config.yaml
n_layer: 9
d_model: 192
n_experts: 32
experts_per_token: 1
d_expert: 432
d_shared_expert: 0
activation: "squared_relu"
moe_layers: [0, 1, 2, 3, 4, 5, 6, 7, 8]
router_score: "softmax"
normalize_top_k: false
routed_scale: 1.0
balance_loss: 0.00295
balance_bias: false
init_std_router: 0.0217
lr_router: 0.00335
vocab_size: 3350
norm: "rmsnorm"
norm_eps: 1e-05
tie_embeddings: "early"
optimizer: "muon_variant"
lr: 0.0021
beta1: 0.95
batch_tokens: 131072
seq_len: 512
train_tokens: 561800000
steps: 4287
dataset: "wikipedia_en"
Below are experts of layer 5 (counted from 0) of a mixture-of-experts language model. Rows are named router (the router's row for the expert), up (a neuron's input weights, with its number), down (a neuron's output weights, with its number) and show model dimensions 0-191. Each number is 500 + 50 x the weight over its row's rms, rounded and kept within 0 to 999. Numbers have three digits each.
Before each expert's rows: a language model's description of what the expert responds to; "mostly gets" lists some tokens that are sent to it at least half of the time. This comes from a sample of Wikipedia text that the model never trained on.

# expert 11
What it handles: Sentence-ending periods, closing parentheses, quotes and braces after words or numbers, such as commander., (KAZ), citation-needed tags.
mostly gets: ")", ").", "}", ".\"", "\".", " II"
router:545581502530448496428473452488485564457543487545527496457475536451559488533518571497583529514403503573490474525542585459518523483462525484506588400412509443508546527411431543595490478556542551488516500510592512480504539528482495480452554513454442363532591545558461505509566444548484473479501495440536480494488431612476616450510573527495466480525541443544577508438463438584413561546478547460413579426441567563410538491573562507497543537561455565509507547540552489384497589511497600477455467536544456497494579483466500450536529492529462556497489428561577432506512527609516465433
up1:458452502467556467509544536463510445479473569423509403455479515494461443550513497464535487542526525512431439447493530712493521438431456558565399507528523520451525539477473627562518473503494498549468441455648579482515600523506473512484487534542536464534481550432622459521406451526505494424459550446510498586526561466531520552472450501420454537389462417473472461457469437546547536552424540513417439461508494535550564498562566592439487461438504533508543556452532502473466521463492500484494427436477548501449526503467480500553448520494499489499534551414481522475470612450382476445
down1:498530471409508448424448539513436408550503564489469418599492463523498501493559582570385460506492457469573536494535426471380566467559484575485513520532503538503463574513497497410490471615441524493532440533552566501553511534515476479534537514532420471492403489528458504540542495428515532487573477558502469446481472405587397433584422562571503427508477551502581436563460428545519437440579480458457450466545508459465412545543518572570522420542528563479567493514436526559443534446472557500434559467511498576428510479529498477564435471490498449437596503564521509456452444586493525510

# expert 3
What it handles: Nouns for songs, albums, games and seasons (single, album, game) in music and sports bios, plus See also and infobox words.
mostly gets: "See", " Born", " came", " album", "ampionship", " song"
router:605474618558476388488441570423526485602417424587493563434466458430558467506564504432444523442580488480556509577509444470454564526518526526462553580495519463558531541452490525440551468511540451487464540577481533540462504460509538481555568482541480490505525525559548454426525572546592538466545451445534558456530474502569555541411537448433508459453469481465584419611559524497459559504437518520432541459532565511498513565556470469570456614507496559430551417500569459436443485446536539541485477460546519564455443464554576525538532556510555536506448478525601454490436520463549452451
up3:442538447481494525591510417591583483508532573492433499622526544505493501543569448521542476548471505565473474465508502503524452488518593485473406496553510457343479460519523500611479471506516508573523534559479423504515489471532530466367605516572503547506455483540448532581488511523479541492482446521479433455530592470492523540396477564462494452557434481534448527529541549527460511462484338545518445390473370480434473513460487535451479546466527582465449466458451565508564497529463510486483573533439489502445459462424509586461535536439540477450511421550471488500597515506573461602
down3:485527575504536401469512508483534487456554471482394526488378517481446622449423527443505417429449452504513471459483476504405525485504627450488480426511497550487455476499504569539434463560557524565485505472452504492527522493508483498544558461556492465488535463476531425388488502521506466524562468461423511480548588548528484539521453557482522499545461594484503504521619567452550413511480540477540440573528505548411502437568482428598461498609507511481470521502530471435413405399449561492487493589434464548494558548484582526493585510583512594523456482519597520423410504549533471421

# expert 24
What it handles: Prepositions like in, of, by, for, to following participles or nouns and introducing an object phrase, e.g. appointed by, signed by.
mostly gets: " for", " in", " during", " against", " under", " at"
router:379481500462518470400505501478515477520468459520551497516503437509501497546523517472565476463542489523441473513460517467461507556356498606509548441425404579555556466498499554431500488400593522537531523576453523552470540456538527497461537495521579474507521552529397485472583458436532567567502579430468408417548618513506423423479425488538585581443504480441493486487535495433449529492514457485462554451471531464504416456393467576538474487593464487512486587502460440453491443552507425449521525552472455516484458536559528515504589499382512479460422519521514619423494488554521447580
up8:555445458513507656614511522488483495481476468493539534512515493475467444538469538567453522487485495564512461544506499541445478469505571468518552504458458526596539510550515555614594452393555493562532493449455515510522464529496465495503479510439548538465490550416504518610525526519536545417557519453556549455540502564459584487503568493436530581398404490480519527527506439505552577483468508382552446442476527509542623527492526497492467469550512552502530522482468512611465610485422473512415469546369516516565461479449503487505588474533474522494575433501541526445505603589393565400
down8:486508539488504461483467364464447503574438420454464522337480541538518571584464506487487550465445498513527542487581475515490552429411533502493597404562416470515410596490461502506465457423444603503558512595432516509468442454569447545569479442486543441515505509443476523512461507478523487552510451521556525500503505485451599485457401559482516393436507553558517421477544450482527396512496435555549479490523530544543484480466552461462508557537510500466499660501451560564512554553509584421530491452561528509542437499520491518464513517520433520589402546450455461532510486568422528518

# expert 29
What it handles: Table header words and cell separators in episode, election and sports tables, such as Title, Turnout, Stadium, and colons after titles.
mostly gets: " Title", " site", " Stadium", "known", "useum", " church"
router:601456631581491405491445563412502496613443418587510570428441467438561486520561495426443516443578486485547520573523426487470541545520517517483564585471522455571536551446487538461552455523534456499468539564485538560474505452528539485539559501534459495501544507550533447420554579547599523472560434462548551467533461490555549519411551427453522456441439479461580417607564497504451555504433518525423544438535570513502508546554477474578461614494488550443548442515562474462447490456564543538464467462548503557460446481542580507535540535496541525495438481515584473480437532470560443460
up3:460516496495477449493429401522576534476536462403537543460528492604456566405613490514510465442446459525488431479456568550429455568451499426432538452450533479489513496546524462481458513483436542554486491518422447446559578435576481480515452518507568599486464471484487522434575521503369415472466608459480443456517496534488622497484554525478440525478461544456487488439527495568477426442494467519422446476389546448510454511487531551441516538509479442611535448489507462501457551472429397413524457523416479451503496557502462540527574498547481436542549572485423467510440522587476605554
down3:451536503457534498463469588449425447524501571460546391419420398473519626428470565523481510563515426604517523544439571555514609507502431552516493445455521520490531520414461455506535549519454449495598576468476539533507500425461488480545465553539447476506520455582408478483478465495445442520499466430557405491487508469548536434469540506467394446477483476461500453455517478441440477530528402552512537554447463448634529478495486497507543525563531546399563451484510470499440458479491424433474386550544535494540470514476599502489472570527514383511445545515485504402532528468459586443